Weights of a small mixture-of-experts language model, trained from scratch on English Wikipedia: 4 picks a token, a softmax router.
Below are experts of layer 7 (counted from 0) of a mixture-of-experts language model. Rows are named router (the router's row for the expert), up (a neuron's input weights, with its number), down (a neuron's output weights, with its number) and show model dimensions 0-223. Each number is 200 + 40 x the weight over its row's rms, rounded and kept within 0 to 999.
After each expert's rows: "raises" lists some tokens whose logits its average output raises strongly, later layers aside; "comes after" lists some tokens at least twice as common just before its tokens as in all text. This comes from a sample of Wikipedia text that the model never trained on. Tokens count by the router's weight.

# expert 21
router,235,116,226,213,258,166,171,187,223,199,189,226,129,221,192,218,205,219,214,179,246,258,234,127,199,265,240,216,229,208,206,205,228,203,227,231,161,219,246,212,199,179,157,210,95,204,237,127,140,191,155,203,211,252,211,257,220,183,166,168,240,173,130,154,130,190,158,151,177,166,227,161,261,203,205,138,226,226,183,206,237,189,239,220,190,164,213,180,243,152,155,128,231,174,287,254,182,228,201,236,150,150,267,227,196,294,234,237,165,155,236,220,156,194,166,255,259,241,256,219,195,171,224,130,257,220,154,218,173,179,212,197,189,257,193,122,151,235,207,171,257,276,197,167,205,133,167,197,164,240,165,169,194,194,114,168,214,211,212,134,177,243,216,195,248,282,203,192,282,132,138,183,149,126,204,189,95,132,226,195,205,238,154,215,185,297,238,190,210,170,215,242,302,219,210,199,244,221,239,202,205,256,172,216,168,140,230,201,111,268,192,249,232,269,182,251,203,197,262,217,160,194,157,204
up0,207,201,218,186,242,155,201,232,161,154,250,177,261,175,202,216,226,160,144,215,263,247,158,166,205,180,280,236,180,193,244,219,219,205,199,217,223,231,198,288,195,166,320,167,209,161,250,164,208,163,193,199,225,230,180,233,318,214,189,172,204,197,183,190,179,163,159,239,167,202,227,324,237,116,187,192,168,199,204,171,159,245,186,197,177,161,179,165,281,236,229,223,234,267,158,235,202,125,185,184,223,230,241,261,173,143,148,154,227,157,198,213,223,201,177,215,254,181,231,151,180,178,223,172,205,187,183,219,202,194,284,205,209,141,224,129,181,206,120,165,126,217,120,144,181,181,192,161,151,187,222,170,177,148,206,144,184,136,163,204,274,217,261,222,136,233,209,208,229,166,105,161,244,237,266,219,135,151,192,184,248,141,148,219,187,170,237,200,240,186,200,254,242,189,263,170,214,170,227,272,268,208,176,215,164,193,223,157,204,264,195,209,214,237,206,205,214,144,238,154,180,225,174,230
down0,132,116,244,227,195,177,255,255,179,252,171,203,132,214,233,167,145,314,240,136,248,252,185,154,192,186,160,219,147,270,205,250,199,169,238,209,215,163,259,180,200,147,175,227,205,151,229,189,206,156,179,175,210,247,199,158,175,233,244,184,215,183,183,173,160,231,185,223,225,185,225,269,248,217,182,225,211,159,252,240,137,191,158,265,147,191,149,155,201,214,254,163,109,171,159,239,200,194,135,237,216,164,279,178,227,229,213,160,252,249,180,188,238,221,186,188,195,135,249,152,165,157,215,236,199,219,219,259,194,179,233,156,167,268,169,105,241,256,146,266,254,246,145,134,191,213,338,206,182,226,203,158,134,225,133,209,174,218,141,157,305,174,193,198,188,194,186,101,200,153,217,195,209,176,118,259,227,181,192,172,222,202,167,183,304,236,149,162,195,169,226,194,201,316,234,266,92,205,172,214,179,201,123,197,183,233,159,181,175,195,270,198,235,211,141,209,199,229,223,225,286,211,217,303
raises: " ", " A", " L"
comes after: "\n", "\"", "eo", ");", "ophthalm", " Genus"

# expert 26
router,246,170,151,204,228,233,211,217,205,214,179,246,138,275,186,156,200,144,248,157,216,246,208,163,166,192,250,184,212,202,172,177,251,182,180,173,193,160,170,193,207,235,246,135,128,223,217,218,182,217,159,273,268,203,214,198,206,177,122,186,257,238,164,166,253,215,227,211,210,246,267,127,252,241,151,167,183,165,185,139,165,210,227,174,272,161,153,190,222,233,142,189,165,156,191,209,185,185,215,255,125,82,222,208,152,202,215,245,205,181,214,261,191,218,269,175,214,171,196,218,181,216,240,166,221,244,220,247,128,199,223,123,168,206,266,198,243,178,184,133,147,290,231,210,191,145,139,194,178,138,163,257,191,137,189,210,213,214,226,160,177,200,222,209,194,210,174,96,273,124,192,156,162,174,287,184,121,204,232,219,210,278,198,157,170,201,229,183,183,231,202,163,224,172,170,187,239,198,212,198,257,170,221,147,162,179,160,246,120,175,220,257,254,221,179,267,239,215,233,270,213,195,209,182
up0,118,182,210,243,156,221,234,193,208,203,168,205,150,232,215,262,177,183,154,153,222,167,247,207,143,220,200,255,271,119,198,182,214,151,177,161,230,155,220,186,168,220,261,221,270,108,237,128,266,244,200,176,213,234,222,105,238,176,199,102,188,198,206,209,188,209,186,196,187,168,254,208,227,219,202,119,241,133,165,185,140,157,212,250,130,172,246,286,194,192,177,136,261,233,182,239,141,193,219,169,160,253,199,185,163,160,179,212,205,204,180,200,214,145,214,188,180,198,220,264,190,194,251,202,257,218,214,266,159,220,250,159,171,227,166,276,121,215,207,185,171,129,252,204,208,222,192,221,141,226,164,209,187,203,233,162,196,117,197,171,160,192,180,197,256,157,279,164,223,145,221,249,201,253,134,220,272,206,190,295,232,216,260,299,259,129,211,204,201,169,131,164,134,167,173,239,206,150,251,183,182,184,194,208,232,163,191,178,227,120,157,161,202,153,217,230,194,191,210,239,159,212,188,147
down0,42,119,207,274,161,138,251,218,93,283,218,160,214,250,254,140,200,226,197,211,179,264,220,209,146,269,169,203,190,190,201,239,238,210,153,193,189,241,260,239,232,285,249,226,171,118,214,243,192,146,231,199,168,121,161,214,215,236,200,119,157,235,228,204,217,257,198,241,240,202,216,226,213,184,244,176,184,198,207,206,172,184,245,211,206,147,242,224,188,298,184,206,171,151,174,117,220,198,149,214,168,169,217,228,157,141,199,182,192,218,265,162,156,151,169,196,160,160,239,244,163,187,230,180,244,192,252,180,150,202,285,251,207,152,153,159,206,224,238,209,207,201,211,201,211,204,134,224,192,162,171,250,94,181,184,215,239,209,253,203,232,210,192,160,170,189,244,124,265,298,206,206,224,168,166,168,183,262,198,196,137,270,180,180,258,157,226,143,200,195,192,209,142,208,220,200,160,143,181,188,213,118,237,195,202,213,175,228,138,225,268,186,224,220,203,176,177,261,214,232,262,261,73,171
raises: "|", "===", "-", " ", "In", "=="
comes after: " |", "\n", " =", ".", ")", "|"

# expert 20
router,276,176,156,223,209,180,117,173,232,123,184,191,169,120,229,246,209,186,197,182,248,247,241,171,232,204,239,218,220,179,234,248,176,182,180,171,178,233,129,169,214,232,188,157,129,205,219,141,104,218,177,192,268,236,204,245,171,210,160,149,210,294,206,233,219,152,154,186,195,185,225,153,214,229,72,170,191,217,146,176,221,228,214,91,159,137,136,195,238,241,116,179,96,195,209,193,196,245,219,197,198,142,224,225,139,269,207,268,261,184,176,227,193,223,291,205,216,218,190,258,266,221,159,153,282,248,238,200,211,215,221,137,197,188,187,202,175,96,166,179,204,254,255,174,170,200,239,145,200,194,177,243,133,143,137,179,172,128,198,181,157,243,238,215,188,225,219,120,259,174,175,148,211,215,256,170,163,142,210,152,237,208,194,174,245,186,271,218,266,205,195,184,220,129,185,182,213,187,190,229,234,180,159,175,213,205,144,254,138,176,174,206,236,275,175,164,253,204,158,242,149,272,202,173
up0,236,184,172,234,230,146,164,115,172,204,248,265,160,162,185,221,194,164,257,214,193,196,188,136,190,221,215,240,164,142,206,248,189,246,253,203,283,186,161,203,173,90,178,239,247,143,252,157,146,196,85,247,285,263,165,229,194,254,145,209,231,126,160,177,187,219,197,193,247,181,208,153,190,266,189,217,160,188,245,275,220,130,161,134,126,193,202,133,214,201,236,209,164,206,203,117,216,195,252,201,126,273,203,163,223,150,250,188,194,256,141,189,179,244,243,119,282,132,265,211,191,235,217,169,200,144,184,176,198,192,202,181,231,198,191,106,158,139,217,181,290,265,230,224,135,235,223,167,219,175,208,173,191,211,154,236,203,151,172,202,155,246,237,249,225,177,168,172,220,187,153,125,246,225,184,121,225,188,180,175,199,230,137,219,227,131,199,229,158,172,144,160,188,197,161,237,190,224,157,219,144,230,208,210,188,227,194,189,175,203,216,211,187,247,185,164,204,156,164,233,181,171,196,134
down0,170,151,168,160,188,214,240,184,143,197,162,184,197,228,216,224,233,213,163,202,187,134,155,228,230,193,154,161,186,171,274,196,192,211,218,117,157,184,169,253,227,197,149,202,210,193,217,183,126,150,147,189,228,144,227,213,201,238,228,111,180,204,232,216,169,175,241,245,172,199,269,266,201,229,267,260,237,220,205,269,292,223,210,173,253,287,178,157,169,230,204,168,249,161,162,215,235,238,267,180,221,186,276,229,186,175,175,255,236,214,163,182,160,188,218,219,214,194,146,140,237,120,185,180,181,158,231,226,204,172,156,152,149,210,245,182,206,214,148,219,172,213,241,190,236,212,251,231,249,133,160,274,182,192,187,132,196,214,292,275,233,151,166,179,187,249,118,191,232,215,186,189,177,194,221,299,200,198,323,173,172,194,212,138,229,252,203,202,189,182,197,187,136,196,148,265,225,248,177,193,237,143,151,177,222,268,215,128,176,138,157,174,231,251,254,153,206,240,164,216,195,193,237,176
raises: " in", " of", " ", " a", " the"
comes after: " |", "|", " 2", " 1", " km", " 3"

# expert 8
router,245,150,135,275,250,173,231,213,268,175,178,190,111,200,173,212,233,176,239,169,242,209,266,209,215,229,177,238,232,146,166,195,182,141,188,164,204,198,213,152,220,256,235,230,197,180,259,186,115,177,169,195,258,198,157,235,178,204,219,185,226,241,135,185,235,163,179,210,239,246,207,232,259,224,180,194,135,187,227,191,215,232,213,178,202,199,127,240,182,134,135,224,227,171,287,199,184,141,252,171,121,96,184,198,191,159,233,273,271,172,200,200,185,174,256,178,250,123,247,189,189,207,232,84,304,215,205,185,203,182,269,195,186,183,251,233,218,214,151,215,140,177,212,184,163,97,260,109,222,151,226,177,220,216,211,172,129,192,171,209,122,177,223,249,216,242,263,168,240,192,202,168,146,219,208,192,172,186,248,276,257,222,192,277,167,152,189,235,180,178,151,155,199,130,183,203,209,236,185,226,214,160,213,213,152,224,115,237,196,233,221,139,263,269,148,222,234,180,214,219,204,220,254,185
up0,257,186,169,180,221,209,149,180,216,211,232,200,155,252,180,194,229,220,191,166,200,154,224,278,223,226,195,239,157,219,200,206,182,193,232,148,211,182,217,152,127,207,218,226,247,219,220,263,136,150,148,207,307,131,187,178,214,165,175,201,172,224,189,226,210,176,181,152,132,151,241,210,196,259,263,246,301,102,167,253,196,190,220,188,236,265,241,300,177,262,110,190,255,169,197,262,249,243,306,166,218,130,244,239,180,142,143,227,202,165,188,148,217,225,225,189,172,183,156,161,199,189,189,176,182,167,160,174,202,235,208,248,178,236,246,184,164,209,208,163,200,222,247,281,219,166,200,195,167,221,284,206,178,187,226,162,196,260,176,203,142,245,200,222,150,212,173,146,246,168,134,197,212,263,251,138,245,170,215,171,216,248,254,179,218,257,182,187,231,220,210,209,140,243,200,118,142,197,134,241,132,296,147,133,169,203,232,237,186,143,202,169,250,195,194,221,166,192,167,208,245,210,136,206
down0,230,196,217,224,236,268,231,230,188,219,245,286,249,210,192,216,196,230,283,129,193,152,178,194,138,180,213,160,170,249,198,220,226,262,120,228,201,232,216,182,198,122,190,133,202,235,257,219,220,187,211,193,208,186,194,245,222,177,204,157,152,220,203,253,151,211,210,201,161,274,146,136,264,131,174,245,105,279,192,215,169,230,173,207,229,200,227,180,196,174,158,198,279,205,220,167,220,186,179,160,144,205,208,242,203,235,242,237,209,179,231,215,267,214,159,307,174,168,248,156,220,149,165,164,168,267,145,165,184,199,182,161,263,236,233,134,167,206,178,171,239,271,150,281,190,152,216,165,240,167,273,180,243,224,165,148,228,224,146,216,243,238,201,254,219,166,122,110,207,156,208,255,227,252,238,202,159,263,261,244,172,259,224,190,174,256,211,130,218,179,153,219,203,254,228,177,166,219,116,234,208,168,255,147,141,195,324,204,265,227,114,225,188,208,233,246,192,150,165,175,184,218,193,154
raises: " ", ".", " and", "s", " m", " in"
comes after: " |", "|", " (", ";", " \"", "/"

# expert 10
router,252,209,159,307,168,195,207,152,215,188,196,245,145,161,137,220,165,178,218,135,237,265,236,180,200,247,207,237,228,234,203,201,191,208,177,198,119,213,156,196,148,275,172,269,160,245,240,166,172,229,155,174,226,213,251,225,237,161,158,128,238,231,144,178,193,180,137,194,244,222,184,180,220,258,181,150,177,225,212,166,201,173,231,201,233,203,206,188,220,219,176,134,210,119,237,228,175,179,232,254,191,100,167,228,222,252,180,249,228,180,191,216,242,161,201,244,268,159,243,203,178,252,180,203,201,209,168,238,225,166,206,216,176,199,219,172,197,119,167,202,261,260,202,150,216,247,191,129,225,192,169,177,211,166,180,179,149,132,272,174,175,259,246,212,238,228,240,220,268,220,213,196,136,203,189,195,184,172,216,212,247,218,180,253,186,212,257,200,199,166,191,181,234,161,152,184,213,209,171,248,202,205,264,156,189,157,101,224,163,194,221,162,248,226,215,210,194,271,211,221,154,184,181,188
up0,244,152,201,280,162,218,110,191,203,222,237,160,192,193,157,157,143,223,248,165,217,259,189,199,181,253,149,189,238,142,226,199,222,284,127,206,291,180,227,127,284,275,202,265,230,156,217,239,169,185,285,204,245,255,207,221,172,229,198,144,162,277,262,205,286,245,229,245,256,234,224,188,220,172,209,128,182,262,201,109,155,207,225,172,218,188,130,145,187,150,277,199,255,147,175,205,221,169,209,253,163,203,237,159,191,231,177,144,172,234,192,131,237,197,169,121,230,237,197,187,188,188,211,148,220,147,241,213,172,239,181,198,231,172,242,198,254,137,178,204,194,228,106,218,192,179,172,127,190,183,132,219,191,227,141,221,172,179,183,154,193,238,194,210,224,247,263,153,133,213,193,190,180,207,186,164,172,226,245,159,236,210,233,217,159,196,205,183,188,231,254,272,235,123,214,238,230,163,175,220,255,179,174,210,190,195,175,258,175,157,120,235,227,181,255,251,190,217,204,181,221,193,154,215
down0,223,231,221,215,218,216,257,236,229,230,146,217,255,218,257,223,187,252,190,280,229,135,183,165,210,211,211,218,165,177,243,159,197,185,198,195,259,222,215,255,189,212,154,193,227,184,134,161,154,204,274,204,214,195,259,124,149,183,233,207,248,205,232,199,302,156,212,232,190,239,239,160,178,216,194,215,220,198,121,254,249,154,208,232,223,124,233,163,194,249,87,230,205,219,215,230,270,249,195,186,122,234,233,105,205,278,160,188,203,245,165,159,180,165,224,187,191,228,189,161,215,208,222,174,176,232,171,193,198,249,188,188,134,274,134,123,149,234,205,185,138,159,175,214,148,109,240,241,217,145,182,261,211,193,215,209,186,141,176,169,159,140,210,131,183,267,244,200,248,191,222,223,252,201,162,196,230,150,186,181,189,185,208,253,185,149,186,200,217,188,208,257,194,189,230,162,70,253,138,148,224,263,311,170,242,195,224,218,209,204,220,202,201,143,195,206,165,201,160,199,222,184,235,163
raises: " ", " in", ".", " to", ",", " de"
comes after: " |", "==", " are", " were", " List", " other"

# expert 18
router,236,129,148,181,322,200,158,149,228,184,178,241,175,210,162,229,145,158,191,209,204,242,238,167,207,267,215,213,292,258,200,173,223,233,180,209,169,153,210,230,111,219,213,206,230,274,249,219,194,261,179,190,233,226,171,196,205,243,146,189,196,183,148,259,159,166,180,141,248,160,237,192,204,240,178,160,185,256,239,166,214,291,217,180,209,120,125,211,230,230,197,189,241,229,164,270,210,191,204,208,176,160,198,310,171,271,200,219,172,134,136,267,218,173,270,166,201,145,236,162,231,209,218,186,182,206,207,251,234,201,188,215,146,192,200,216,190,180,139,226,162,224,225,177,234,220,204,140,165,241,226,243,250,194,215,138,178,177,114,150,185,214,182,311,250,204,267,207,206,217,194,142,198,256,232,191,98,170,225,221,204,204,182,229,186,270,192,200,202,191,225,206,225,152,188,221,204,175,151,221,203,156,212,143,192,150,194,258,168,180,261,215,198,203,195,233,256,191,228,181,203,197,244,182
up0,195,131,302,215,178,205,244,154,195,208,198,172,233,167,195,275,282,201,194,277,192,161,209,198,204,249,155,158,279,273,115,289,189,124,204,190,174,222,158,175,162,209,181,155,197,260,169,184,216,251,199,152,230,181,243,239,120,214,178,206,175,289,193,204,207,234,183,206,225,182,98,143,158,235,194,220,102,181,190,182,272,160,169,199,202,160,209,198,185,221,211,214,260,226,233,237,187,166,216,158,213,202,265,167,291,199,162,312,214,150,160,188,296,173,204,264,184,158,197,168,186,227,169,251,178,195,294,230,225,156,130,206,138,213,207,129,184,228,160,188,211,195,174,116,216,289,210,193,163,212,143,184,121,220,156,178,130,211,235,201,128,302,225,279,196,301,118,120,218,250,202,149,238,201,230,170,219,235,156,152,175,206,202,213,187,196,267,230,196,160,219,249,267,226,234,251,199,182,200,166,199,224,153,185,196,192,175,234,208,238,193,208,191,167,135,246,240,172,191,240,242,175,202,190
down0,42,191,233,228,155,223,244,220,188,164,219,191,260,156,181,206,235,196,115,211,186,234,137,215,181,237,236,191,236,200,171,198,246,173,167,240,197,238,164,193,204,141,183,135,175,240,123,238,231,240,227,187,226,163,255,165,208,244,205,201,249,270,235,216,216,154,238,192,226,231,207,163,185,194,266,294,157,185,270,207,250,113,252,171,192,156,271,241,199,220,198,181,273,146,143,195,167,98,244,145,204,248,168,163,217,203,191,277,163,195,247,281,193,175,231,231,209,212,208,148,185,205,181,286,255,285,177,236,202,257,164,153,209,175,216,155,179,253,286,221,200,195,264,225,188,243,192,221,154,228,208,133,130,180,147,190,176,242,215,195,207,169,209,213,136,261,168,217,168,164,255,198,304,186,263,208,253,215,183,191,243,201,222,174,258,215,296,215,269,236,160,222,126,269,175,238,179,207,138,191,193,185,158,201,229,132,170,200,171,206,147,212,177,212,218,252,177,138,179,170,143,167,215,240
raises: " ", " con", " a", " in"
comes after: ",", ".", " \"", " that", "'", " for"

# expert 28
router,249,106,127,200,210,156,127,127,207,207,226,211,177,211,197,260,242,223,245,104,284,246,278,180,203,253,195,162,176,162,177,182,191,201,186,278,127,189,219,103,205,236,206,235,176,172,211,169,195,232,194,215,210,178,179,253,232,210,186,206,206,220,178,217,226,147,131,129,192,227,226,204,236,236,120,148,153,209,193,190,246,183,239,178,218,173,207,239,205,223,200,179,228,183,194,211,186,253,247,233,207,133,279,238,146,201,227,242,210,156,142,166,206,109,212,230,194,177,231,203,170,219,233,107,284,201,163,187,168,245,215,218,176,209,205,268,125,165,192,190,168,221,237,208,240,152,188,164,155,236,232,205,157,177,225,211,183,97,170,204,167,194,201,261,218,185,177,206,176,146,212,206,191,224,208,217,179,142,175,198,260,234,198,206,147,207,200,223,201,245,179,166,198,155,240,218,253,200,229,145,215,228,201,231,200,169,145,290,183,254,158,190,224,265,199,257,251,157,229,230,201,261,204,207
up0,183,131,160,254,189,146,120,95,145,168,98,211,123,207,217,237,232,170,208,241,193,178,235,123,165,293,173,204,266,202,171,121,178,217,203,248,238,243,183,254,212,214,147,170,187,204,238,226,226,179,189,212,195,267,162,201,236,246,211,189,199,169,211,190,148,175,193,222,211,305,64,172,213,203,208,191,285,276,193,215,195,163,224,185,159,224,211,173,219,187,210,264,250,195,211,194,177,187,203,195,186,175,234,142,191,182,172,229,104,129,177,176,176,224,232,125,253,246,230,225,153,236,118,184,202,203,243,202,158,178,217,203,131,181,199,110,201,235,168,178,257,217,197,209,205,190,222,209,207,230,181,169,155,180,253,193,180,187,264,217,265,158,115,187,164,250,196,212,228,198,209,199,320,204,253,187,206,214,279,221,160,249,218,159,250,174,291,256,164,171,193,191,124,193,159,170,230,232,203,256,189,195,163,217,166,192,248,240,206,216,217,237,207,200,227,187,118,221,199,171,145,257,201,131
down0,81,174,265,218,238,245,259,214,220,226,175,173,239,210,159,203,203,222,170,178,203,195,209,241,176,282,272,214,187,247,252,215,237,175,154,196,114,181,193,222,126,159,203,193,182,275,117,150,130,212,180,250,192,161,217,213,205,225,217,211,209,187,275,186,233,229,260,225,201,224,224,216,183,185,218,217,207,164,174,246,203,173,196,208,181,184,132,180,222,220,134,182,234,279,198,186,194,264,182,169,184,198,180,218,228,202,245,170,182,249,177,201,154,252,196,314,149,241,124,204,195,221,148,207,189,289,196,166,189,191,169,186,207,191,206,160,125,192,213,207,167,245,183,161,237,169,220,193,121,231,168,238,194,252,168,240,191,202,141,162,286,161,225,216,194,223,121,212,224,236,189,225,282,181,192,170,174,149,216,237,197,210,176,287,115,279,136,233,179,180,236,203,252,177,217,169,164,154,150,147,175,228,184,246,156,232,188,150,141,209,193,125,167,195,231,173,198,152,231,188,233,220,130,214
raises: "\n", " ", " In", " A", " The", " As"
comes after: "\n", ".", " ", "==", ")", " =="

# expert 11
router,260,193,192,242,221,175,219,200,191,138,219,254,163,206,227,197,197,162,258,143,229,213,237,210,212,208,252,211,287,193,199,174,119,188,138,237,205,231,188,171,224,213,269,199,165,150,178,199,215,269,161,207,207,273,175,182,193,151,207,151,296,209,199,196,143,196,167,142,187,190,218,157,195,181,183,167,224,224,211,171,205,249,221,159,228,176,247,246,252,230,180,172,214,195,197,204,121,206,203,192,172,142,281,221,180,243,229,251,239,192,130,191,218,168,212,234,187,172,219,170,227,227,185,154,254,247,134,289,242,218,262,166,127,211,165,209,213,194,153,177,205,261,239,213,188,140,113,165,202,252,224,257,203,156,197,193,198,156,176,124,198,201,222,195,210,198,207,196,167,179,201,196,176,102,212,183,185,210,247,207,194,266,140,251,133,197,185,211,200,173,154,171,265,142,260,246,184,230,219,235,225,167,250,131,174,194,177,171,125,215,254,221,190,229,150,285,194,201,182,161,178,228,195,155
up0,194,259,271,196,184,198,223,194,247,207,168,152,238,152,202,122,227,281,157,132,203,245,220,177,176,240,172,192,230,153,224,238,167,182,180,148,174,228,232,215,250,237,193,270,231,171,184,132,205,123,215,219,235,170,194,185,168,151,253,217,171,217,231,225,207,185,148,246,161,139,173,201,219,228,333,146,179,224,246,259,194,228,226,236,235,160,186,195,191,263,223,131,234,221,240,240,231,203,178,174,184,225,148,178,103,222,241,179,168,245,160,236,218,232,144,187,191,243,232,241,159,171,259,165,217,150,166,206,189,172,202,240,111,156,216,258,231,230,114,264,233,198,247,151,245,175,187,146,180,225,227,221,210,219,144,214,258,182,193,214,203,166,172,171,230,211,207,191,195,210,169,157,157,169,197,239,135,203,201,160,195,222,238,273,243,145,203,248,114,212,244,233,234,128,215,209,186,214,153,202,158,219,200,170,229,164,197,202,207,277,191,225,232,238,187,195,218,198,184,202,200,107,211,234
down0,208,254,211,218,194,227,200,218,230,210,186,210,238,210,191,190,210,232,281,178,121,162,183,180,241,205,124,196,213,224,190,211,171,207,181,149,170,199,261,185,106,282,186,203,130,163,253,143,201,172,264,189,220,213,150,280,145,203,213,185,204,198,168,190,182,127,284,267,194,173,126,146,247,170,158,245,194,233,204,198,200,231,253,201,199,148,210,197,201,163,248,214,201,233,223,207,222,212,168,240,241,234,122,166,208,236,250,216,305,195,166,211,119,192,205,207,170,206,218,172,194,212,245,226,235,80,134,188,204,221,142,210,192,257,213,174,208,222,229,148,317,216,297,212,187,186,218,159,180,248,240,192,177,237,216,242,211,220,246,243,193,173,140,233,212,192,228,201,197,242,157,216,208,253,197,208,118,214,242,90,211,185,169,183,201,157,191,166,228,191,242,195,275,202,216,175,197,195,158,182,282,216,230,201,235,202,303,214,176,225,176,167,147,211,138,196,215,179,174,184,151,134,215,311
raises: ",", " ", ".", " (", " and", " a"
comes after: " in", " the", ",", " New", " of", " United"

# expert 29
router,251,197,149,231,259,200,216,233,232,162,269,219,159,158,172,194,144,154,210,178,257,235,186,196,145,203,188,229,216,245,166,164,223,105,199,159,236,148,175,209,245,270,179,223,178,173,296,149,156,250,130,134,198,304,216,180,162,185,133,179,226,196,164,167,226,154,186,155,233,173,214,209,169,205,161,140,101,188,239,69,182,216,238,197,186,167,135,156,208,209,213,131,229,151,245,291,212,215,226,267,153,199,188,224,219,233,242,206,206,180,166,260,257,201,234,241,235,206,216,184,249,222,177,207,246,180,200,232,159,148,222,192,193,311,251,226,214,143,237,159,174,204,189,224,151,188,172,163,241,226,182,95,227,195,205,173,90,160,197,170,223,213,226,229,225,190,195,219,192,162,230,184,177,181,209,193,197,215,256,281,267,253,221,232,182,269,235,273,166,217,236,133,183,176,229,257,266,253,302,148,215,140,268,200,165,140,89,281,168,203,204,207,222,205,201,214,220,185,215,203,180,210,230,195
up0,170,202,136,227,209,198,228,163,186,166,165,254,205,151,227,285,236,183,168,189,280,278,168,218,118,182,247,197,184,182,200,192,179,71,239,229,275,217,228,247,236,242,202,222,174,194,204,246,103,166,211,127,257,255,257,207,277,157,161,193,167,204,215,230,176,220,160,176,191,185,233,153,217,205,166,260,81,167,227,163,240,223,252,124,134,138,220,211,185,171,253,168,86,229,193,205,287,198,178,243,197,219,223,235,187,184,192,201,159,209,241,175,223,121,167,154,143,147,132,178,269,261,187,245,310,161,193,228,226,250,190,148,201,195,111,226,165,225,176,198,161,191,152,195,208,156,269,202,190,209,249,215,211,201,175,187,210,143,197,183,229,196,202,268,134,185,144,120,232,197,211,248,189,159,227,234,159,202,255,198,238,245,219,241,253,154,216,219,166,200,198,175,178,217,248,132,125,161,243,161,233,241,306,228,183,152,178,203,195,202,141,145,202,217,243,238,220,205,158,214,244,166,191,227
down0,170,143,178,270,251,210,197,215,236,164,195,239,237,251,223,194,195,232,226,229,181,243,185,249,165,228,213,175,129,193,162,180,142,141,237,165,187,229,192,185,283,212,232,197,201,243,224,184,190,171,240,175,177,248,238,146,155,202,203,221,245,157,185,208,160,203,254,214,171,239,212,191,173,207,184,232,176,184,181,181,177,241,201,222,193,215,207,222,192,277,239,147,123,225,192,209,224,146,134,228,209,213,194,232,145,213,223,245,165,193,214,284,209,169,261,212,153,182,134,153,164,194,232,122,226,212,183,277,171,257,183,195,250,161,191,237,220,171,222,135,187,239,216,180,227,226,193,239,182,169,195,224,196,229,246,215,193,200,236,177,177,235,184,215,168,200,173,100,286,211,88,325,156,186,183,141,176,186,170,288,192,200,239,225,206,249,244,210,177,231,131,161,128,242,284,172,194,179,197,170,206,232,230,160,189,177,232,255,257,181,170,231,257,138,179,204,193,179,176,245,260,174,155,171
raises: "s", " in", ",", " of", " ", " ("
comes after: " the", " his", " The", " a", " their", " its"

# expert 5
router,249,202,212,214,202,169,176,176,237,207,204,276,187,236,212,216,195,161,177,195,260,229,225,219,187,245,240,204,182,191,234,184,186,112,197,213,99,211,185,155,217,217,198,186,154,208,210,176,176,199,187,172,217,226,185,228,222,94,159,245,254,164,221,216,177,133,225,175,198,183,264,125,203,222,188,203,152,151,195,167,254,182,231,172,199,226,196,187,267,217,181,170,101,206,249,242,171,215,202,131,179,191,230,194,210,261,128,237,210,141,139,260,211,167,207,254,144,173,235,175,201,273,221,157,252,217,202,231,164,272,189,196,225,195,197,215,155,161,90,98,141,195,202,202,183,244,150,218,155,266,183,205,199,178,208,178,163,181,228,141,50,265,234,264,191,230,165,153,199,170,237,199,184,175,219,190,188,174,225,245,199,187,219,211,180,200,232,213,258,184,240,179,174,122,187,235,280,201,206,158,185,203,221,196,149,128,217,244,131,119,154,248,257,179,191,261,216,245,189,240,166,207,220,131
up0,268,236,245,181,235,173,230,213,184,226,129,238,220,183,207,267,187,125,157,194,211,203,188,175,205,205,235,226,159,236,229,119,180,188,264,190,235,206,238,189,227,219,180,126,177,167,187,160,222,164,188,207,146,256,212,190,105,190,175,176,128,223,174,246,225,227,230,168,236,166,208,144,168,260,242,155,247,169,228,224,219,194,197,199,178,251,168,265,203,113,230,219,212,192,253,122,209,155,227,142,148,117,144,263,177,256,249,212,189,205,244,235,228,193,213,280,207,272,205,208,209,126,222,158,226,170,193,145,207,171,190,196,204,224,232,245,132,217,185,223,221,133,237,171,237,201,167,223,190,171,153,204,251,197,190,219,204,181,124,218,254,164,233,226,194,198,165,257,141,229,232,188,226,213,209,154,148,161,168,208,302,182,154,189,240,227,258,161,171,201,175,224,131,208,200,207,234,216,234,220,224,186,187,237,120,153,192,252,149,186,185,263,209,238,304,240,224,237,196,191,187,159,256,185
down0,261,203,242,220,254,190,234,283,190,218,163,215,175,191,201,144,213,201,178,214,187,222,199,296,202,240,233,210,188,194,182,170,208,209,188,230,201,208,175,257,172,197,207,250,238,187,219,192,208,227,180,143,204,228,207,251,220,173,313,223,233,177,208,187,243,192,214,203,254,251,228,160,202,229,191,165,211,250,193,197,187,120,169,204,204,231,159,148,256,213,198,189,99,233,159,259,194,171,191,161,181,192,169,227,210,225,185,142,175,229,216,84,193,139,174,175,254,220,235,219,250,199,202,198,213,289,151,179,252,145,168,182,152,247,129,206,175,239,149,274,99,209,227,216,201,205,239,243,189,208,183,258,272,106,168,249,159,241,182,214,167,288,211,163,174,165,151,152,208,206,157,132,115,202,178,181,193,238,212,255,212,137,167,247,187,270,217,237,230,190,209,250,150,219,251,179,197,294,143,203,128,177,220,220,184,163,147,236,217,215,180,202,165,199,182,162,177,190,204,199,244,205,145,179
raises: " ", " N", "\n", " —", " n"
comes after: " ", " 0", ")", " 1", " 2", " —"